config = dict(
    router_z_loss=0.001,
    norm='rmsnorm',
    norm_eps=1e-06,
)
Below are experts of layer 8 (counted from 0) of a mixture-of-experts language model. Rows are named router (the router's row for the expert), up (a neuron's input weights, with its number), down (a neuron's output weights, with its number) and show model dimensions 320-383. Each number is 200 + 40 x the weight over its row's rms, rounded and kept within 0 to 999.
Before each expert's rows: a language model's description of what the expert responds to; "comes before" lists some tokens at least twice as common just after its tokens as in all text. This comes from a sample of Wikipedia text that the model never trained on. Tokens count by the router's weight.

# expert 50
What it handles: Final word pieces and nouns just before a comma or and, such as ore, paraffin, kisspeptin, border, coast, plus by and with.
comes before: ",", " and", " to", " was", " is", " a"
router,232,184,170,215,268,236,143,208,265,229,208,201,273,162,232,201,207,208,233,162,103,237,142,204,135,196,165,152,204,160,194,139,199,194,176,195,211,308,218,198,300,128,163,234,236,233,170,184,302,221,216,128,186,196,211,189,229,212,197,262,137,187,189,188
up0,220,197,233,219,197,223,243,285,241,283,245,253,228,174,217,168,184,196,192,192,177,216,242,189,215,178,222,244,218,258,201,94,214,246,253,164,207,250,202,205,222,232,198,263,181,185,157,203,162,259,190,218,252,216,158,220,312,185,191,155,257,215,226,149
down0,273,236,179,156,246,224,231,184,158,208,90,225,165,190,217,188,184,203,211,232,175,264,170,191,181,163,221,272,226,207,241,179,236,197,161,147,264,220,190,187,180,203,210,204,239,155,172,182,156,172,172,192,131,271,188,226,196,131,204,197,206,233,194,173
up1,169,188,219,157,111,166,153,181,256,189,231,170,201,196,212,198,201,182,182,214,180,266,267,220,142,205,215,143,274,188,144,229,213,151,163,210,97,246,187,215,173,184,257,182,258,169,279,195,269,197,169,172,270,213,209,254,246,173,254,231,242,226,215,176
down1,171,212,168,175,236,201,173,198,238,180,189,212,235,192,192,267,134,233,288,191,255,143,103,203,159,177,202,157,203,181,203,252,235,246,157,189,280,226,221,196,217,254,127,198,209,216,143,270,179,187,130,242,270,224,159,159,192,194,194,215,133,242,187,146
up2,183,249,203,200,226,281,222,288,195,185,205,188,183,204,196,223,175,136,288,244,156,218,240,213,211,158,162,198,223,226,210,178,173,175,260,130,241,153,243,210,224,168,257,248,283,250,238,191,226,246,272,226,256,126,197,142,219,263,243,172,251,202,164,212
down2,194,186,156,161,144,184,183,247,153,221,168,265,272,154,151,198,252,212,190,138,280,219,175,182,239,190,195,171,242,220,231,183,282,284,284,165,171,257,168,228,159,125,260,159,169,203,235,120,217,174,263,172,169,142,115,201,187,171,167,215,231,178,146,160
up3,209,129,214,241,186,163,222,180,210,137,207,167,251,213,223,112,220,210,261,185,185,193,171,200,122,215,167,286,240,79,211,185,201,205,100,131,179,198,220,136,102,132,270,135,239,234,229,166,192,174,184,178,157,205,218,221,230,156,243,170,264,227,274,104
down3,219,176,267,259,177,173,202,267,190,198,157,206,260,175,221,143,191,197,242,257,192,277,156,200,187,169,230,192,229,251,210,205,234,230,224,157,179,189,171,149,236,186,149,145,238,261,229,216,178,192,160,250,210,233,170,214,174,249,167,181,227,190,209,190
up4,223,220,209,237,164,206,139,223,203,213,194,151,229,243,187,178,178,243,223,196,195,251,213,142,206,154,279,156,207,216,151,163,190,224,215,207,176,216,134,252,221,193,176,241,232,228,167,199,188,180,267,238,201,202,222,204,187,139,211,181,193,265,108,214
down4,148,211,264,230,161,239,187,221,148,162,169,170,172,256,238,237,164,230,240,125,197,200,287,154,274,153,218,195,191,238,185,252,166,153,195,213,180,229,160,165,261,154,174,153,244,225,176,180,205,217,180,268,209,206,144,288,213,215,164,155,176,270,188,206
up5,205,226,173,179,235,152,242,252,225,235,191,194,166,179,207,246,191,160,219,178,200,243,243,269,265,139,176,170,180,225,120,200,163,174,244,184,223,291,228,160,226,176,151,140,218,184,240,177,206,151,154,205,169,215,240,135,168,203,171,207,184,249,175,191
down5,232,260,199,195,284,186,199,227,216,221,196,213,172,222,196,235,104,271,228,227,234,140,183,244,167,174,207,222,166,244,199,145,151,162,218,167,156,218,165,258,237,173,223,168,191,179,204,194,172,200,144,167,155,261,216,166,197,154,280,237,284,285,217,180
up6,219,187,185,255,168,239,136,241,136,292,211,231,158,252,153,214,260,183,249,153,214,82,171,146,152,211,199,173,219,228,227,180,227,282,196,196,217,263,198,102,150,142,173,283,201,183,177,184,163,223,234,170,202,189,230,136,161,263,193,196,162,143,166,167
down6,279,341,98,204,205,213,208,275,148,121,189,232,183,181,232,195,200,194,199,141,174,248,179,129,312,227,164,207,209,235,223,134,225,225,175,227,289,260,201,164,236,148,204,188,195,184,238,184,140,197,140,243,219,229,232,253,126,229,163,260,139,191,156,202
up7,195,145,200,266,172,283,245,176,230,204,203,232,148,234,219,198,231,205,188,250,211,234,261,277,187,79,174,194,206,226,211,139,162,176,233,144,157,266,221,208,208,211,179,173,198,211,250,201,238,208,224,178,260,225,260,118,277,216,217,231,230,155,162,209
down7,267,242,195,253,162,177,175,181,202,208,211,246,219,244,184,299,117,246,207,196,276,199,175,213,226,209,176,174,214,222,256,194,209,182,222,200,188,142,183,154,211,237,122,296,244,198,221,281,241,235,179,294,218,264,209,238,205,163,202,210,158,206,158,72
up8,234,183,158,150,216,233,220,298,196,232,276,219,210,228,160,160,173,167,158,191,178,223,249,246,171,193,246,261,144,320,189,219,187,254,266,170,202,223,193,269,165,221,210,246,211,176,184,198,297,170,267,178,154,181,195,203,190,162,158,196,207,180,166,184
down8,143,93,166,214,174,270,241,220,175,197,173,139,204,191,206,221,185,244,216,151,100,255,237,259,196,156,198,236,281,176,167,181,244,182,226,150,83,165,114,224,244,173,205,178,161,238,182,207,205,135,221,241,201,192,246,210,185,150,213,238,200,317,161,202
up9,206,205,176,218,222,244,231,286,224,185,279,158,181,217,170,138,246,194,239,184,167,126,213,258,151,115,227,205,169,228,149,184,158,187,230,197,143,177,237,174,252,162,278,209,225,192,245,244,220,164,262,134,235,231,206,160,171,234,189,200,248,161,199,199
down9,206,198,207,183,251,240,186,198,185,210,185,297,171,165,158,238,196,210,229,124,227,173,120,195,191,230,191,209,154,244,176,237,147,222,220,259,256,122,276,224,209,196,163,188,192,212,212,223,226,150,193,270,182,236,180,226,139,199,228,224,145,171,227,218
up10,152,205,208,232,123,246,135,211,218,175,223,190,131,232,226,213,236,196,175,184,176,103,189,257,157,133,151,141,240,141,220,226,227,222,206,177,246,182,196,141,198,149,216,123,193,209,196,205,150,161,179,212,192,183,246,137,225,234,206,195,214,179,178,114
down10,184,262,174,202,209,231,198,248,154,239,139,196,143,216,266,166,264,171,217,117,281,301,195,186,180,196,223,146,162,254,195,225,272,256,254,163,240,233,193,267,213,236,199,240,240,175,112,121,118,184,199,234,140,236,170,202,138,244,237,124,187,188,168,188
up11,217,204,156,211,168,170,198,291,159,178,194,125,174,224,209,224,205,209,225,224,163,200,303,191,184,201,184,229,231,185,151,201,224,132,157,173,214,177,238,258,215,209,135,218,132,261,142,253,215,191,199,249,232,161,205,178,231,178,245,181,187,237,159,139
down11,177,215,140,270,241,164,212,183,195,213,103,220,219,211,224,190,218,198,168,235,260,236,183,158,176,255,192,249,185,173,222,162,156,249,123,243,134,269,250,142,179,143,212,183,168,161,208,226,198,205,167,119,168,234,228,207,175,200,160,205,208,278,197,210
up12,213,187,178,252,209,164,180,246,224,192,177,207,128,227,235,192,214,219,140,222,212,130,177,251,139,202,230,139,201,242,218,113,212,217,146,173,218,199,206,194,220,241,216,197,172,184,221,223,209,233,162,222,135,148,230,154,211,199,291,156,273,259,177,197
down12,219,187,171,247,185,161,140,117,222,203,151,194,271,203,132,153,188,162,269,245,215,231,144,167,250,163,188,222,166,241,212,184,194,204,194,164,218,252,159,176,182,186,228,153,177,212,159,230,272,153,222,184,166,197,216,179,216,170,146,163,134,205,235,209
up13,184,159,203,234,221,137,235,260,142,240,263,187,230,204,196,215,194,164,212,156,190,222,196,209,248,227,174,174,212,271,247,115,238,263,169,229,155,208,213,212,164,126,241,286,178,143,153,228,197,199,197,199,162,201,187,179,238,226,184,212,174,130,142,181
down13,247,187,163,262,221,186,213,232,124,190,138,259,259,254,249,137,192,222,232,175,253,256,176,192,196,276,233,271,237,311,237,205,196,226,194,208,208,199,200,158,245,191,182,214,210,188,284,179,231,134,176,276,237,241,186,184,223,181,165,263,175,178,154,186
up14,167,259,222,196,210,195,251,177,177,193,257,255,196,198,160,201,228,163,185,172,235,137,119,237,138,115,229,261,247,205,178,195,283,210,131,223,212,189,170,172,169,186,184,183,230,243,191,294,241,232,199,191,197,215,234,182,185,218,235,161,202,271,252,198
down14,156,170,233,217,271,205,219,200,186,275,125,223,242,205,110,204,200,147,216,92,180,145,220,217,209,237,247,206,164,221,184,178,196,244,262,260,212,215,192,189,175,155,233,120,143,221,143,160,175,182,196,182,108,203,231,212,143,274,175,148,174,222,177,169
up15,193,176,217,259,156,154,239,222,231,236,219,230,247,203,292,168,179,161,208,199,162,157,239,221,254,124,129,258,186,195,186,171,211,220,172,143,195,206,178,170,183,192,207,237,223,171,122,221,146,309,234,179,250,124,171,221,279,227,201,177,223,197,227,239
down15,169,283,206,190,221,178,237,165,195,195,197,227,213,137,199,172,195,221,140,212,202,265,191,201,186,167,117,207,127,187,186,249,216,144,254,220,162,121,204,237,225,213,170,173,267,225,82,231,99,178,231,247,183,155,142,215,171,169,140,221,259,206,131,170
up16,178,176,198,281,116,199,169,273,128,123,239,249,196,233,143,149,248,171,215,210,178,134,262,153,202,200,204,254,199,195,146,165,114,162,150,186,204,221,197,162,245,226,184,206,202,198,182,205,161,165,242,229,271,216,213,240,238,162,179,184,285,108,231,301
down16,184,268,193,257,223,223,275,139,180,198,151,222,278,192,212,186,173,124,282,160,239,146,166,243,217,258,186,189,197,306,224,189,232,182,268,213,228,265,113,114,194,290,207,169,262,160,252,203,194,173,212,198,173,172,236,243,253,198,161,200,216,219,167,182
up17,188,224,130,254,213,252,158,281,223,225,252,146,162,216,147,201,219,173,204,160,290,164,142,246,204,195,267,171,166,196,112,170,281,187,229,183,204,165,239,148,184,163,134,233,249,251,161,226,185,238,198,241,151,188,247,143,272,193,237,192,302,193,207,170
down17,153,166,259,221,196,233,127,246,189,214,262,250,193,176,187,135,155,224,242,216,235,266,175,220,184,144,172,176,237,194,252,202,197,264,195,193,241,191,191,164,225,210,49,188,195,186,179,199,189,193,203,271,246,244,203,210,152,177,137,146,187,54,197,179
up18,212,153,178,189,191,208,237,244,156,162,218,209,205,263,247,146,141,249,191,210,153,214,219,208,240,173,275,190,207,117,143,180,151,186,193,226,102,241,251,140,152,248,186,166,169,143,170,230,225,173,212,249,245,200,212,151,220,164,221,182,200,192,197,302
down18,176,257,211,186,152,238,190,170,204,201,147,222,233,212,170,189,155,228,274,154,226,227,192,167,143,253,199,209,274,249,307,148,219,180,222,228,214,263,95,186,225,179,210,217,150,200,153,194,209,205,249,216,229,218,231,258,176,195,246,181,189,160,127,196
up19,168,181,179,139,208,155,262,157,179,156,249,136,199,135,205,126,237,235,251,195,174,209,214,179,214,219,228,172,236,178,147,105,171,222,166,204,191,266,263,179,165,239,252,227,284,239,268,160,235,217,246,155,173,210,269,177,176,263,169,128,184,174,195,199
down19,259,230,194,286,266,166,262,142,229,259,127,206,297,162,187,159,183,180,202,234,226,206,221,261,228,166,165,164,255,230,176,115,225,108,187,214,229,214,164,234,147,224,227,215,250,135,246,161,184,185,195,225,153,224,218,207,227,213,174,241,172,202,122,225
up20,189,206,202,234,221,227,142,192,218,149,293,139,255,214,256,162,179,204,134,271,148,176,175,257,226,151,167,213,197,215,201,126,164,107,215,209,136,248,198,140,176,185,173,173,215,156,299,206,222,262,233,203,249,244,165,205,231,215,217,251,209,121,220,148
down20,212,274,202,186,204,181,172,214,192,152,191,172,240,192,206,285,104,205,164,167,278,82,247,128,185,290,231,268,226,195,168,215,234,215,197,268,189,126,239,265,66,220,195,225,274,190,195,243,264,183,133,190,173,174,217,248,228,142,202,138,151,236,204,144
up21,159,207,199,227,193,214,239,195,263,231,298,246,236,223,210,135,268,120,187,156,178,174,154,210,224,202,120,181,199,175,130,171,239,219,125,172,246,253,240,223,195,142,187,154,176,157,249,234,197,231,218,199,159,252,184,186,258,218,250,141,205,206,175,205
down21,229,224,170,240,190,152,196,206,193,194,199,184,179,196,126,160,159,211,197,242,190,190,159,189,203,209,235,81,172,187,211,246,206,241,251,267,191,250,178,179,187,170,213,154,215,247,183,226,237,188,126,227,230,242,249,184,154,244,153,224,178,226,135,203
up22,180,205,131,172,205,146,181,213,249,233,235,173,153,153,243,198,176,202,243,246,218,167,200,130,217,191,189,193,174,171,203,264,222,143,177,197,164,152,145,135,205,168,146,216,135,204,205,164,173,165,218,257,226,213,162,242,219,250,221,212,228,167,224,250
down22,263,142,228,151,250,167,262,203,116,170,183,160,176,247,239,212,118,214,210,175,226,175,137,169,171,160,237,198,292,177,282,165,269,221,230,184,228,238,208,190,230,166,216,130,245,226,194,148,198,178,143,233,209,234,183,231,170,206,239,182,189,231,247,131
up23,224,167,182,197,207,149,209,199,171,254,187,168,176,160,217,166,217,186,190,232,162,168,249,259,205,197,250,145,228,160,208,183,257,170,221,179,197,225,174,109,229,197,205,172,174,221,251,308,175,143,238,185,177,211,201,182,170,223,213,230,298,247,198,138
down23,241,217,170,145,191,222,212,178,135,197,209,90,233,218,165,140,260,197,234,153,164,240,199,103,301,206,166,157,185,200,202,194,166,210,198,209,221,257,140,200,198,168,209,275,266,200,187,196,171,165,226,212,142,199,189,171,126,159,174,246,187,193,198,201
up24,210,211,221,221,195,227,226,197,247,217,203,204,199,95,226,198,221,226,196,211,184,212,225,170,268,199,193,166,160,234,150,102,193,246,227,150,137,184,213,214,200,210,192,169,218,221,261,220,223,190,227,225,195,161,231,164,208,143,270,144,193,194,189,203
down24,110,184,269,209,202,245,227,192,206,160,187,168,256,191,259,153,254,304,273,135,184,153,238,117,265,182,198,277,164,219,211,160,149,197,171,225,183,247,261,198,254,178,237,260,211,177,206,231,246,178,242,179,194,204,203,214,168,151,198,233,173,238,122,174
up25,245,126,223,194,226,140,224,268,254,204,288,202,161,166,244,207,261,201,119,235,167,186,195,166,214,133,227,169,265,247,224,168,210,101,205,226,134,210,201,144,216,211,183,268,153,197,198,247,180,271,247,127,153,240,166,207,224,177,263,179,174,154,201,213
down25,212,162,267,271,245,189,179,208,158,180,194,173,215,274,184,282,135,241,261,168,265,131,213,158,172,220,201,238,262,175,209,170,198,158,169,182,197,227,234,232,247,219,143,251,168,287,199,223,198,238,232,210,182,224,170,251,187,142,238,155,215,209,224,258
up26,216,135,236,211,164,194,248,193,195,155,189,175,199,240,273,154,183,276,170,206,164,208,289,177,257,226,167,180,211,221,168,127,206,131,191,172,151,218,261,197,260,194,183,265,254,210,247,162,245,157,280,183,234,178,252,244,214,138,249,285,268,128,197,137
down26,196,197,163,187,198,190,143,177,166,214,229,201,212,230,219,266,65,217,229,181,251,206,264,183,230,249,161,243,229,199,269,194,239,325,219,210,256,147,266,199,142,160,109,278,155,242,185,226,196,91,213,223,103,189,134,195,110,191,198,194,163,182,205,177
up27,267,205,200,167,199,205,212,166,181,235,207,247,234,227,168,187,237,227,199,125,199,226,233,180,217,145,201,194,216,189,145,176,167,165,140,134,258,138,252,188,280,230,156,263,266,134,217,238,165,238,238,266,176,224,198,140,197,216,249,132,227,162,154,279
down27,194,278,164,190,198,164,138,179,203,199,161,246,230,203,233,276,119,172,210,173,236,260,141,109,137,259,238,175,194,260,209,239,189,204,193,196,261,187,130,157,191,191,207,165,229,149,219,223,183,146,173,243,201,305,172,253,216,251,114,261,116,172,140,168
up28,210,205,142,240,218,222,242,167,254,166,297,137,254,161,212,178,229,208,230,266,148,212,166,180,201,161,231,215,247,202,170,226,213,105,131,221,239,168,214,205,150,165,201,229,209,209,146,175,196,252,222,240,206,182,232,101,164,147,231,162,197,208,236,221
down28,203,207,215,114,210,217,235,169,230,181,230,204,193,162,191,200,192,176,207,198,237,230,172,189,158,201,205,231,179,220,200,220,249,209,205,192,191,159,124,160,210,210,158,217,256,243,208,195,175,264,204,228,187,197,236,221,166,170,207,178,139,155,200,198
up29,219,206,231,223,105,264,204,273,209,176,267,123,252,181,154,209,175,151,235,205,186,266,224,176,212,215,184,238,261,284,133,194,265,153,212,223,129,230,163,208,164,206,253,240,171,167,180,255,190,161,201,179,246,224,187,143,230,167,264,213,234,105,176,290
down29,146,218,191,141,235,183,153,215,215,167,206,229,222,254,182,168,195,165,213,211,230,88,137,170,180,235,252,172,208,277,173,197,296,193,232,207,213,122,160,180,175,202,209,293,162,135,183,216,281,215,193,230,161,203,150,216,148,219,168,197,188,158,210,156
up30,225,177,216,267,207,227,191,213,212,128,224,232,232,214,277,112,163,209,154,146,242,179,146,230,204,214,201,218,197,160,188,233,152,144,238,206,122,224,169,187,192,191,256,211,199,140,183,164,214,245,264,202,177,186,210,167,181,232,182,169,195,198,183,228
down30,280,234,216,203,179,138,190,196,220,245,198,221,238,128,240,183,110,261,255,124,183,172,204,148,190,197,168,302,201,151,240,169,175,230,162,94,263,200,190,281,184,133,204,239,226,197,163,136,210,258,228,290,193,155,221,186,168,289,114,137,228,195,242,153
up31,221,208,215,187,107,181,250,189,117,217,197,211,178,234,203,183,218,188,227,192,190,207,206,178,150,204,164,196,311,253,212,172,202,178,193,163,162,234,218,188,210,145,213,193,180,108,144,183,168,109,209,170,215,173,202,205,140,269,223,260,246,247,153,176
down31,208,258,248,157,169,225,211,213,109,158,197,152,286,195,226,92,245,215,286,155,306,154,239,187,304,166,188,190,187,226,262,176,160,195,218,190,292,261,176,223,201,71,223,220,231,171,243,168,162,196,170,226,224,230,212,217,139,203,184,274,254,201,189,188
up32,271,119,211,252,269,188,228,225,129,277,241,153,246,210,165,205,213,207,200,268,173,174,198,191,221,193,228,232,184,146,251,132,229,206,204,228,168,193,180,200,153,199,205,188,223,163,199,199,179,238,285,140,284,180,215,184,238,210,248,163,166,202,208,253
down32,86,225,123,229,200,144,196,195,206,237,254,226,270,249,192,163,197,161,196,220,222,216,148,186,163,205,222,230,179,167,181,165,312,266,173,206,191,216,195,166,279,122,185,182,193,227,126,195,244,221,149,235,155,198,169,171,123,194,218,162,174,199,164,182
up33,191,187,201,230,124,216,199,232,230,229,267,240,250,201,296,229,168,163,185,282,256,170,186,168,166,109,187,236,211,169,189,196,156,183,112,171,161,211,141,184,205,165,201,258,240,203,195,183,131,191,224,208,239,225,176,237,183,137,250,257,217,171,194,166
down33,151,220,126,214,144,170,261,227,194,198,204,161,148,166,264,248,145,174,153,236,268,201,196,181,210,234,241,184,198,206,248,252,177,88,235,224,175,196,140,229,166,249,146,121,222,260,229,145,259,236,190,224,164,208,146,159,218,167,194,230,213,241,193,180
up34,144,186,156,211,207,179,182,172,182,161,223,144,145,189,225,212,210,202,158,200,183,149,212,243,241,194,165,211,229,233,146,176,180,170,100,160,183,243,199,168,215,235,192,144,240,264,170,272,278,190,293,158,191,138,195,227,254,121,219,222,193,173,201,196
down34,252,235,220,122,237,254,167,136,183,196,203,233,235,228,219,181,207,166,251,171,206,197,202,175,165,237,198,260,240,201,243,249,235,159,183,211,212,148,182,216,124,230,187,207,191,181,258,187,163,153,171,212,225,184,235,301,231,217,174,221,200,187,187,146
up35,210,199,230,100,208,193,247,217,176,215,234,204,155,188,188,208,191,196,127,274,237,178,206,260,138,154,242,182,195,177,189,236,191,192,218,178,102,174,184,151,243,203,184,165,181,192,212,254,250,199,250,185,114,210,185,194,171,240,186,157,173,228,125,179
down35,218,262,307,211,246,106,205,265,221,249,166,162,232,207,181,184,122,216,199,306,200,158,214,208,196,178,241,226,196,201,157,229,149,211,224,159,218,298,206,173,193,179,179,197,166,164,189,179,200,223,229,246,230,222,219,148,221,189,181,227,252,96,143,161
up36,214,204,212,231,166,147,211,275,144,160,291,192,170,182,203,103,216,226,141,184,180,261,277,217,210,233,213,132,264,237,189,170,142,160,140,218,158,238,214,174,140,200,275,228,171,235,235,229,212,200,161,194,174,246,217,232,194,150,228,179,251,249,160,155
down36,179,184,193,133,231,205,193,166,215,205,78,159,283,164,235,191,181,142,235,196,311,264,133,209,144,274,178,229,220,197,292,141,194,184,203,239,204,222,221,180,137,189,147,188,199,193,179,220,160,195,210,217,238,230,228,222,233,204,161,168,240,252,134,203
up37,218,203,169,235,121,271,186,207,225,175,201,220,138,169,263,171,146,247,197,224,160,226,231,203,187,206,170,152,286,211,137,241,232,194,162,214,212,230,201,208,195,226,187,250,214,258,193,214,162,221,292,193,181,226,213,222,223,236,137,230,180,253,240,227
down37,123,193,249,140,211,210,159,227,95,183,213,211,148,207,183,163,140,235,200,136,220,171,134,204,176,227,157,170,212,179,216,224,191,186,104,221,224,119,177,126,232,172,113,196,166,161,166,140,228,242,235,217,165,258,189,218,163,185,136,155,190,242,185,165
up38,221,228,160,183,170,213,192,292,229,150,210,154,208,197,228,111,167,152,215,218,152,242,189,220,296,183,178,169,176,175,128,162,167,143,151,193,143,263,209,209,186,162,249,170,211,211,231,239,238,190,275,142,170,221,178,188,228,247,231,166,165,210,172,263
down38,207,199,170,270,261,183,275,235,182,189,171,163,192,177,164,190,173,168,174,283,90,184,189,147,143,196,157,155,144,174,176,159,138,305,207,234,160,185,215,217,142,222,188,232,175,198,198,148,223,164,220,255,216,228,227,243,250,152,171,246,221,270,208,184
up39,233,209,197,149,189,229,209,292,222,131,248,145,164,197,255,227,154,190,232,222,221,184,212,246,195,160,152,117,264,210,99,154,189,201,219,137,220,258,217,179,240,223,183,190,220,246,244,193,175,160,266,174,182,243,210,123,205,193,187,165,253,229,188,234
down39,232,208,250,216,206,151,176,213,228,206,166,196,166,290,244,269,140,198,153,244,226,206,147,229,119,190,191,197,216,213,196,220,292,205,208,198,153,222,185,159,205,200,110,170,158,202,259,212,264,185,161,220,140,203,168,194,202,149,176,235,164,224,199,209
up40,204,168,224,186,192,221,202,210,247,214,179,197,151,190,182,177,297,213,224,129,261,221,183,209,169,179,155,215,198,163,242,172,260,196,183,210,173,194,249,164,247,176,252,174,305,225,197,151,256,241,220,206,184,143,195,141,125,168,158,251,257,202,222,114
down40,203,224,166,171,226,206,227,233,200,205,161,211,294,281,188,146,170,193,157,178,296,198,187,205,229,139,250,221,212,207,166,219,250,280,220,172,202,321,220,184,159,183,207,222,228,201,226,121,190,207,127,210,170,257,117,184,206,237,206,227,158,139,239,197
up41,226,187,261,165,205,221,244,295,239,177,175,255,186,258,201,161,188,131,228,147,154,257,195,171,235,211,200,237,208,184,204,186,245,224,228,170,128,195,213,206,148,159,266,223,224,223,178,285,168,275,230,110,250,158,179,211,212,260,271,190,228,174,203,202
down41,200,245,189,236,199,226,194,219,210,296,244,229,173,247,224,203,158,196,249,179,167,164,180,223,171,179,203,169,204,213,184,271,199,141,198,225,168,291,248,155,299,251,109,209,220,184,117,186,114,220,227,253,224,197,164,199,189,206,213,191,153,241,190,157
up42,223,184,241,156,202,191,255,193,286,202,246,194,141,251,223,127,186,152,152,172,215,223,241,143,234,191,218,170,217,228,148,239,169,152,195,194,139,255,215,150,197,190,226,181,239,200,173,226,239,258,197,245,160,224,244,209,190,157,247,189,223,135,183,189
down42,87,164,210,123,230,242,188,158,182,138,169,159,268,199,175,288,177,247,229,185,184,190,214,207,213,248,187,184,242,206,272,210,100,153,204,201,260,192,161,189,200,226,191,155,151,193,250,279,187,194,236,137,147,204,260,251,163,242,223,232,176,179,193,195
up43,156,213,241,259,176,238,215,230,281,235,215,174,226,165,241,212,241,121,222,181,225,244,260,242,189,162,238,254,267,168,131,203,227,197,158,220,255,253,167,211,180,210,231,192,229,141,186,148,229,145,176,122,200,230,255,125,169,173,184,219,200,136,177,140
down43,184,200,219,267,232,162,147,147,244,249,170,187,199,210,161,184,146,221,280,187,183,157,168,241,197,245,197,126,241,169,297,160,180,203,208,203,244,219,186,219,173,154,248,171,248,265,206,178,219,183,184,249,217,179,193,117,136,226,148,169,246,217,193,149
up44,188,143,150,270,127,194,138,214,182,278,227,245,144,194,259,206,131,183,237,266,236,175,252,306,224,217,216,189,183,183,52,174,193,216,260,199,174,233,220,165,169,166,226,176,203,226,192,245,210,171,200,219,194,180,200,179,222,214,220,183,256,235,152,211
down44,151,238,223,232,198,218,223,164,162,163,224,179,188,184,215,245,148,257,196,134,277,230,152,137,197,190,126,240,148,178,239,147,215,251,234,188,178,151,156,187,199,163,248,168,220,190,246,247,180,198,210,233,188,128,193,186,241,194,192,192,152,179,169,192
up45,174,217,163,254,203,126,150,194,162,180,274,175,221,135,198,195,156,221,138,133,196,206,211,174,246,213,164,180,278,177,173,234,202,151,135,203,237,201,227,174,153,134,218,224,162,132,229,199,155,142,275,237,193,213,258,210,216,190,174,217,230,164,154,176
down45,211,215,259,180,214,143,170,132,229,179,231,229,189,214,208,176,151,257,168,221,185,222,163,176,176,165,173,160,213,189,230,193,146,248,124,216,235,251,120,145,188,135,235,161,194,137,161,155,222,225,217,259,242,292,170,228,133,198,99,177,233,166,161,240
up46,198,149,166,171,153,225,239,197,170,179,184,272,187,241,178,169,148,99,161,258,187,225,215,186,255,185,220,124,216,158,194,217,208,236,189,205,128,226,156,109,159,239,177,205,298,202,296,179,198,251,176,145,232,180,181,224,210,256,238,159,193,178,133,259
down46,259,233,130,135,205,187,158,193,190,243,137,221,203,200,239,234,139,229,263,187,239,162,197,158,158,182,221,200,266,234,300,167,238,112,171,243,195,271,216,189,147,175,244,266,183,273,209,228,158,202,142,225,136,203,176,270,169,140,140,160,174,176,124,193
up47,226,185,207,196,150,199,250,183,228,239,262,246,133,184,204,157,258,163,192,245,168,113,197,206,196,166,181,191,205,191,188,159,204,174,168,146,177,229,188,145,264,213,219,164,208,200,222,319,217,223,220,148,242,230,261,183,197,189,248,152,280,235,237,196
down47,214,206,180,227,207,254,200,163,243,160,193,180,209,217,207,170,156,215,316,162,232,216,219,198,149,224,153,190,160,230,288,251,265,186,213,184,201,199,208,239,209,170,211,167,199,146,180,220,230,178,166,202,183,161,175,211,183,164,175,152,123,303,135,208
up48,211,249,158,221,153,272,185,246,244,195,281,167,158,189,171,187,174,134,245,230,105,214,210,229,149,189,202,206,185,240,189,172,197,294,235,164,92,214,241,236,192,163,219,254,145,149,194,178,236,186,223,190,152,220,183,144,143,136,282,172,185,263,182,211
down48,135,187,182,202,203,182,216,179,186,249,170,164,176,249,194,176,287,216,202,183,214,158,230,110,290,213,178,227,228,162,220,176,229,207,220,191,202,206,206,186,243,107,265,222,171,236,289,205,219,226,223,159,165,219,163,142,264,197,198,175,224,173,257,169
up49,185,156,225,218,200,247,232,190,251,233,191,161,134,228,214,128,156,222,261,183,255,137,173,211,246,162,183,145,185,154,145,153,135,206,167,199,165,178,222,172,150,180,218,256,173,212,254,248,202,162,241,200,249,182,230,127,288,155,291,164,202,158,114,193
down49,215,211,201,133,178,186,156,318,222,153,182,222,201,186,174,122,196,213,180,226,177,156,188,180,169,189,117,215,177,213,188,267,263,265,244,200,226,161,311,255,131,136,227,197,209,151,160,162,162,205,241,194,202,203,209,182,154,226,232,192,187,261,133,180
up50,182,166,188,175,152,211,259,233,201,204,258,194,273,221,229,232,211,230,228,263,109,232,242,158,175,199,200,203,189,180,179,161,246,175,309,217,208,201,103,262,184,187,210,243,188,194,179,246,207,171,220,224,235,134,203,183,204,192,205,213,242,263,189,222
down50,207,215,197,178,181,174,247,285,217,197,135,167,267,207,180,142,167,199,291,224,177,145,259,154,224,132,218,211,236,151,177,128,169,269,209,187,189,247,159,175,198,186,169,222,269,159,254,271,275,200,233,254,223,223,152,225,207,132,207,328,219,215,211,123
up51,221,191,207,244,232,165,221,243,261,132,230,217,137,147,242,214,226,207,205,240,195,252,220,208,282,168,228,177,273,205,239,185,252,216,170,237,179,203,158,154,277,194,248,265,180,188,173,140,219,213,220,240,274,172,159,240,232,291,152,219,241,168,201,154
down51,208,266,168,248,216,179,265,228,136,152,156,213,222,157,195,215,200,223,160,130,315,199,181,219,187,234,226,246,162,197,255,261,292,219,184,195,252,197,261,133,189,129,206,229,196,147,189,215,230,223,178,302,172,246,267,219,190,222,185,262,201,212,169,173
up52,160,220,228,217,118,172,244,198,294,229,239,175,164,246,224,169,238,220,180,241,231,215,224,230,238,184,226,194,187,140,127,163,163,185,208,163,176,183,218,194,163,204,244,186,230,230,153,238,242,176,248,238,238,212,150,168,176,166,198,238,217,144,216,278
down52,255,301,194,143,189,228,143,97,185,268,158,164,209,179,194,173,103,215,218,138,203,153,220,167,198,273,274,187,226,256,217,157,210,223,117,144,260,150,182,233,177,197,198,214,196,198,213,209,195,167,254,179,174,215,218,211,172,208,179,222,185,242,206,148
up53,132,186,179,263,103,193,274,273,234,188,206,247,217,251,179,227,219,127,200,167,228,181,186,259,206,127,161,188,229,207,228,187,230,203,155,134,201,280,226,173,239,198,230,235,187,224,172,177,216,155,231,182,185,179,156,186,168,145,156,166,193,145,195,228
down53,118,238,217,190,213,214,177,209,213,249,176,224,207,137,172,193,250,150,178,161,218,212,199,161,154,209,190,175,134,251,224,234,227,241,210,221,243,194,137,252,227,213,159,126,147,220,149,200,153,254,240,203,191,220,216,220,140,334,135,216,139,196,218,180